python train.py --hidden_size=384 --experts_per_token=6 --normalize_top_k=false --head_dim=32 --positions="rope" --rope_theta=10000.0 --rope_fraction=1.0 --init_std_up=0.0241 --learning_rate=0.00252 --beta1=0.95 --max_grad_norm=1.0 --batch_tokens=32768 --train_tokens=283300000
Below are experts of layer 4 (counted from 0) of a mixture-of-experts language model. Rows are named router (the router's row for the expert), gate (a neuron's input weights, with its number), up (a neuron's input weights, with its number), down (a neuron's output weights, with its number) and show model dimensions 0-47. Each number is 128 + 24 x the weight over its row's rms, rounded and kept within 0 to 255.
Before each expert's rows: a language model's description of what the expert responds to; "gets" lists some tokens that make up at least twice as much of what it gets as of all text. This comes from a sample of Wikipedia text that the model never trained on. Tokens count by the router's weight.

# expert 36
Line breaks closing table rows, list items or headers, plus table column headings like Votes, Score, Pts, MPC, Ref.
gets: "\n", " ", " 0", " L", " MPC", " P"
router [151 157 100 125 138 132 168 122  87 112 145 158 123 148  96 128 124 163 133 140 123 111 150 154 193  97  75 123  96 136  94 117 156  67 113 138  98 110  99 127 105 107 126 105 110 143 144 120]
gate0 [125  95 149 120 106 138 179 147 144 140 130 115 121 155 149 114 143 152 150 112 102 110 155 104 126 111 114 109 109 123 150 112 143  97 130 133 139 158 121 154 117 117 136 123 143  95 125 113]
up0 [134  71 156 128  94 147 134 151 143 163 100  83 142 114 125 133 145 114 119 179 147 161 123  92 160 142 124 135 134 134  97 180 177 110 136 133 131 149 126 119 131 141 146 134 129 149 129 152]
down0 [111 132 111 171 112 134 106 151 128 138 138 132 144 117 150 154 119 126 145 119 123 121 150 137 112 135 113 152 127 114 113 113  72 145 147 143 139 145 117 121 118 133  93 123 100 128 108 121]

# expert 31
Pipes, semicolons and colons that end table cells or list items, especially after text labels, rows of votes, awards and game credits.
gets: " |", ":", ";", "|", ");", "):"
router [166 111 120 121 145 143 153  98 123 104 105 129 127 119 102 173 155 115 131 140 109 110 143 138 135 160  87 100  99 123 118 127  87 125 109  79  95 102  83 164 131 148 148 116 149 140 132 120]
gate0 [107 117 154 153 115 117 151 159 155 166 116 142 101 149 138 161 124 121 171 134  91 129 139  70 101 113 127 125  94 131 137 162 145 144 175 150 107 139 105 128 117 140 170 138 113 148 114 127]
up0 [ 66 130 132  87 154 122 155 137 154 114  76 108 122 114 151 142 113 165 100 140  99 134 126 150  99 107 122  99 105 140 145 103 167 110 119 128 101 121 113 125 125 103 124 117 141 139 187 115]
down0 [105 138 101 149 112 153 114 147 156 137 194  88  95 115 116 147 124 144 135 115 113 164 126 129  87 177 107 150 141 148 153 167 115 147 124 164 123 117 133 135 122 132  90 114  78 152  95  97]

# expert 33
Prepositions and words like all, both, between, other that head phrases, such as from all, each of, relates to, along.
gets: " to", " of", " the", " from", " by", " in"
router [115 112 144 167 103 119 110 129 111 133  89 115 130 167 142 167 122 114 139  75 123 143 122  96 125 125 143 155 176 126 114 130 121 163 112  99 145 101 135 104 157 134 109 170 105 136 142 144]
gate0 [ 86  91 140 139 114 109 122 129 147 156 115 100 143 139 151 160  88 159 110 116 105 118 128  83 147 123 137 125 132 118 128 131 107 161 146 132 118 122 105 124 156  97 115 157 113 115  98  79]
up0 [101 121 139 128 118 123 144  99 133 108 103 109 165 106 138  94 125 145 110  98 112 143 176 122 108 134 105 134 123 106  79 151 151 107 123 144 103 119 109 113 143 119 143 119 123 133 128 128]
down0 [119 132 132 161 111 110 133 106 156 138 127 102 147 167  96 163 121 148 128 107 198 154 147 126 132 146 104 131 138 121 169 129 135 152 116 181 101 135 114 156 116 137 102 134  82 141 105 127]

# expert 58
Closing parentheses, commas and pipes that end a name or table cell, as in (Waterville Road) – Skowhegan, Malayer County, Hamadan.
gets: " |", ",", ")", ";", "),", "\""
router [124 138  88 115 185 152 179 150  73 117 157 157 132 122 124 164 142 127 122 103  99 117 140 131 124 155  89 110 117 175 103  98 108 120 113 127 141 145 108 152 144 153 159 115 164 153 142 153]
gate0 [143 116 146 158  85  87 172 126  91 131 104 161 182 131 109 130 167 125 146 111 141 133 123 159  95 157 164 111 132 121 101 152 148 128 127 129 154 162 143 157 145 136 120 130 112 101 130 135]
up0 [ 68 116 118 147 134 163  99 132 107 125 105  73 149 140 169 177 118 114  94 126 101 119 134 148  90  83 150 122 124 130  89 139 132 144 123 144  92 121 127 122 128 127 160 101 122 123 134 126]
down0 [111  93 132 141 111 108 143 115 170 150 138 135 155 129 140 163 143 118 129  96 148 132 162  97 138 190 129 123 119 152 113 116 154  98 164 172 110 129 110 154 117 106  84 121  98 141 113 133]

# expert 19
Commas and periods closing a name, phrase or clause in running prose, such as Koster, and Havre, Montana, plus some ands.
gets: ",", ".", " and", ")", "),", ";"
router [122 137  91 139 143 147 173  85  96 156 178 148 130  94 147 151 129 115 143 119 134 132  97 145 116 179 150  84 100 143 120  96 130  92 114 161 122 125 142 150 129 159 128 133 144 134 120 160]
gate0 [123 151 166 138 115 143 177 128  88 152  90 158 109 130 113  67 122 171 133 113 144  88 140 108 151 106 134 125 128 124 113 176 138 142 133  88 148 149 154 116 136 108 155 159 147 123 127 101]
up0 [ 89 102 109 114 141 156  86 120 129 101 144  71 116 151 142 188 111 117  87 132  95 112 109 161 125  88 151  88  93 132 124 111 107 136 116 126  59 131  96 154 141 163 119 105 121 138 110 149]
down0 [143 143  88 164 100 160  97 124 162 146 150 105 123 145 119 175 127 135 118 107 118 134 130  93  99 122 134 114 123 156 102 114 104 112 128 166 106  77  94 154 125 117  93 120  97 131  79 114]

# expert 13
Prepositions after verbs and participles, mostly in, at, of, during, as in played at, educated at, born in, often in sports biographies.
gets: " in", " at", " of", " by", " to", " from"
router [100 128 130 151 148 177  92 153 131 163 128 131 105 152 133 116 130 118 146 123 108 105 105 114 158 103 158 146 165 111 146 105 146 161  94 119 114 106 151 109 134 113 150 158 160 144 159 139]
gate0 [118 103 147 137 150 107 105 161 132 149 152 116 114 136 145 114  94 159 104 133 131  86 116 171 168 122 150 146 176  96 107 109 106 125  98 131 109 142 105 172 119 153 149 141 154 161 134 132]
up0 [105  40 117 137  89 115 145 130 124 109  97 113 152  92 166 118 121 107 131 133 136 121 115 147  85 108 122 118 119 134 112 124  95 116 121 143 101 156 101 136 141 142 155 126 135 138 173 130]
down0 [100 138  82 156  97 105  98  95 127 150 159  73 104 118 133 145 141 109  73 133 137 146 130 114 162 153  96 137 126 154 162 144 129 156 166 188 149 132 125 144 109  96 119 137  68 139  93 150]

# expert 62
Prepositions heading modifier phrases after a noun or verb, such as in, of, for, during, often sentence-initial In or After.
gets: " in", " of", ",", " for", " to", " In"
router [105 146 152 128  95 135  91 148 138 160 116 132 103 106 133 152 139 103 136  86 113 115 106 102 109 120 172  85 151  99 141 142 156 159  99  98 116 127 177 158 120 142 154 144 175 122 152 178]
gate0 [ 96 129 134 149 114 138  96 158 115 135  96 120 156 132 129 142 104 140 136 154 115 106 111 123  81 155 138  91 107  98 167  97  97 133 113 152 105 128 138 126 135 133 141 141 171 143 114 141]
up0 [131  89 117 107 154 148 180 124 158 139 117 132 116 128 176 131 134 111 104 128 116 107 118 152 176 127 152 116 160 145  90 142 125 118 133 116 152 134 130 130 143 123 147 155 126 133 160 148]
down0 [118 139  89 141 106 124  99 135  98 123 118 104 167 158 115 119 145 137  85 108 158 131 146 123 135 151 151 131 160 141 150 150 105 143 126 182  98 113 131 108  90 126  99  98  30 145 122 125]

# expert 54
Wiki heading markers ==, ===, ==== and table separator rows, plus line breaks and labels in infobox lists like Country.
gets: "\n", "==", "===", " ==", "====", " ==="
router [148 154 146 135 122 104 175 131 156 109 149 152 115  76 105 136 124 167 137 131 125 133 164 153 119 149 103 128 103 128 154 113 132 138 105 147 115 121 111 116 101  92 106 107 130 136  84 127]
gate0 [118 116 114 131 135 166 114 105 107 151 131 154 134 140 121 123 157 147 145 124  92 143  98 150 122 123  91 128  98 122 143 133  90 181 147 151 139 118 151 140 119 130 138 123 162 135 108 126]
up0 [115 120 149  99 116 153 124 117 126 104  99 132 155 159 131 124 148 114  90 109 125 130 141 155  75  91 174 128 115  88 105 154 148 145 167 131 113 148 128 143 135 135  90 142 125 119 162 108]
down0 [106 144 118 159 109 133 115  97 115 142 103 104  79 130 128 145 134 155 145 150 108 157 145 124 159 134 134 114 131 125 119 136 113 159 110 146 135 130 104 143 125 109 121 117 117 160  98 157]

# expert 57
Articles a, an, the or his after in, on or at, and sentence-opening In, After, During, as in in a review.
gets: " a", " the", " an", " in", " In", "In"
router [118 117 163 139 140 117 111 176 143 164  99 141 103 130 103 123 137 124 167 121 129 141 102 121 111 105 110 123 130 135 136 139 163 170  93  81 103 138 165 133 105  76 136 159 112 128 135  91]
gate0 [ 82 123 129 127 136 128  97 132 124 142  81 127 155 158 115 145 119 160 117 151  90 136 121 142 125 153 154  92 157 131 137 141 100 125 144 111 147 157 127 125 144 102 140 135 125 114 105 119]
up0 [115 107 111 153 138  89 116 131  91  90 112 111 132 117 138 121 124 146  91 100 112 124 181 131 171 132 104 125 101 113  95 168 156 127 106 114 124 145 158 133 122  83 146 135 124  95 128 145]
down0 [122 142 105 174  96 170  92 158 153 118 144 100 105 164 123 124 128 134  97 107 143 122 134 142 151 171 141 111 152 164 125 132 109 138 119 138 168 114 131 131 102 107 129  80  51 109 128 147]

# expert 60
First tokens of lines or headings, such as list dashes, table pipes, = title markers, and The, plus the in prose.
gets: "-", " the", "|", " The", "The", "="
router [141 125 128  99 168 103 163 112  93 129 111 167 126 102  92 134 129 155 127  83 114 115 158 150 181 161 110  73 114 155  83 128 158 125 112 108 114 124  76 132 132 134 150 106 148 127 133 130]
gate0 [ 75  83 129 148 114  88 159 127 118 127 128 120 147 110 128 116  93 185 161 162 104 146 123 126 148 104 124 122 106 125 126 150 121 160 161 111 169 139 113 164 144 130 133 109 162 117 123 144]
up0 [105  77  92 125 135 145  83 152 118  79  82 104 105 104 115 158 109 120  92 124 142 132 160 128 132 124 100 103 119 111  96 139 160 163 150 120 107 139 158  78 101 133 105  95 129 102 152 110]
down0 [117 113  77 118  51 104  88 118 159 143 133 124  75  79 106 133 166  99 163 102 157 156 168 105  82  99 153 121 107 161 120  99 101 122 114 134 110 140 119 124 130 129 106 125  61 138 146 102]

# expert 47
Line breaks, pipes and == around section headings and after sentence-final stops, such as History ==, Discography ==.
gets: "\n", "|", ".", "==", "-", " =="
router [162 151 157 126 126 134 152 133 165  95 159  80 145 119  93 170 154  95 141 141 153 124 126 150 162 152 102  96 115  94 143 165 117 132 109 145 123 143 155 123 117 128 123  88 173 128  89 128]
gate0 [ 83 136 129 127  89  87 165 179 119 164 130 123 131 112 124 107  80 137 139 145 131 119 106 109 144 127  93 140  98 130 142 171 114 165 142 151 149 129 140 146 112 128 140 126 121 149 120 154]
up0 [134 126 114 121  50 113 138 162 119 141 114 104 123 147 112 150 143 123  89 147 127 144 127 133 121 153 104  53 142 133 139 131 159 133 152 120 121 127 170 185 123  91 161 120 148 137 124 135]
down0 [112 134 101 176 134 159 114 133 129 114 123  94 128 109 126 159 127 132 146 108 116 124 117 159 129 126 109 143 126 150 127 185 114 134 151 117 118 128 155 124  83 140  79  85 121 131 129 111]

# expert 35
Table cell bars, separators and colons in tables, chart listings and transliterations, such as Japanese:, 980 m |, Film.
gets: " |", ":", " 1", ";", " States", "---|---|---|---|"
router [161 129 142 114 141 162 125 137 134 145 125  74  90 143 103 125 137 146 127 137 119 147 141 171 152 146 101 112  90 114 141 171 106 122 129 123  63 115 118 129 143 165 131 127 107 174 136 121]
gate0 [113 114 117 124 134  89 121 151 140 145  78 128 120 148 104 112 119 152 144 138 131 122 100 119 104 118 145 132 116  98 133 149 116 123 123 141 137 116 133 129 146 133 101  70 163 109 137  87]
up0 [133  89 161 137 129 131 119 111 141 133 105  90 137 137 131 152 111 124 154 152 149 101 131 121 135 162 101  98 119 142 109 166 157 181 117 103 131 102 112  77  82 112 161 156 150 111 125 137]
down0 [ 80 118 141  97  98 101  93 129 147 118  82 159 113 105  83 131 122 104 153  85 137  86 130 144 138 115 108 104 142 152 146  83 135 111 122 176 110 138 151 115  95  87 111 117 129 125 157 152]

# expert 17
Prepositions after institution or role nouns, mostly of, in, for, on, such as University of, Department for, footballer for.
gets: " of", " in", " for", " on", " to", " at"
router [132 141 130 125 100 136  83 119 165 122 131 126 119 134 131 113 146 156 123  79 111 119 129 166 161  80 167  75 191 140 113 161 154 174  94 127 100 131 164  93 167 148 166 144 143 145 135 138]
gate0 [ 95 109 129 139 117 135 140 161 110 174 113 105 138 143 134 128  94 141  95 132 105 124  70 116 118  79 172 113 105 107 104 146 128 137  97 125  97  98 160 129 146  99 138 133 189 111 124 123]
up0 [ 94 127  99 126 161 147 142 130 118 144  70  99 158 132 144 150 122 136 116 125 137 105 112 179 138 128 104 125 126 107 113 158 122 125 120 158  76 152 128 170 137 143 125 125 111 137 161 125]
down0 [ 81 129 103 167 137 103 110 126 121  85 138  81 104 118  93 157 156 121 124  87 140 116 130 112 121 132 143 110 151 175 156 130 127 160 122 178 128  90 136 157 120  99 114 105  69 143 113 139]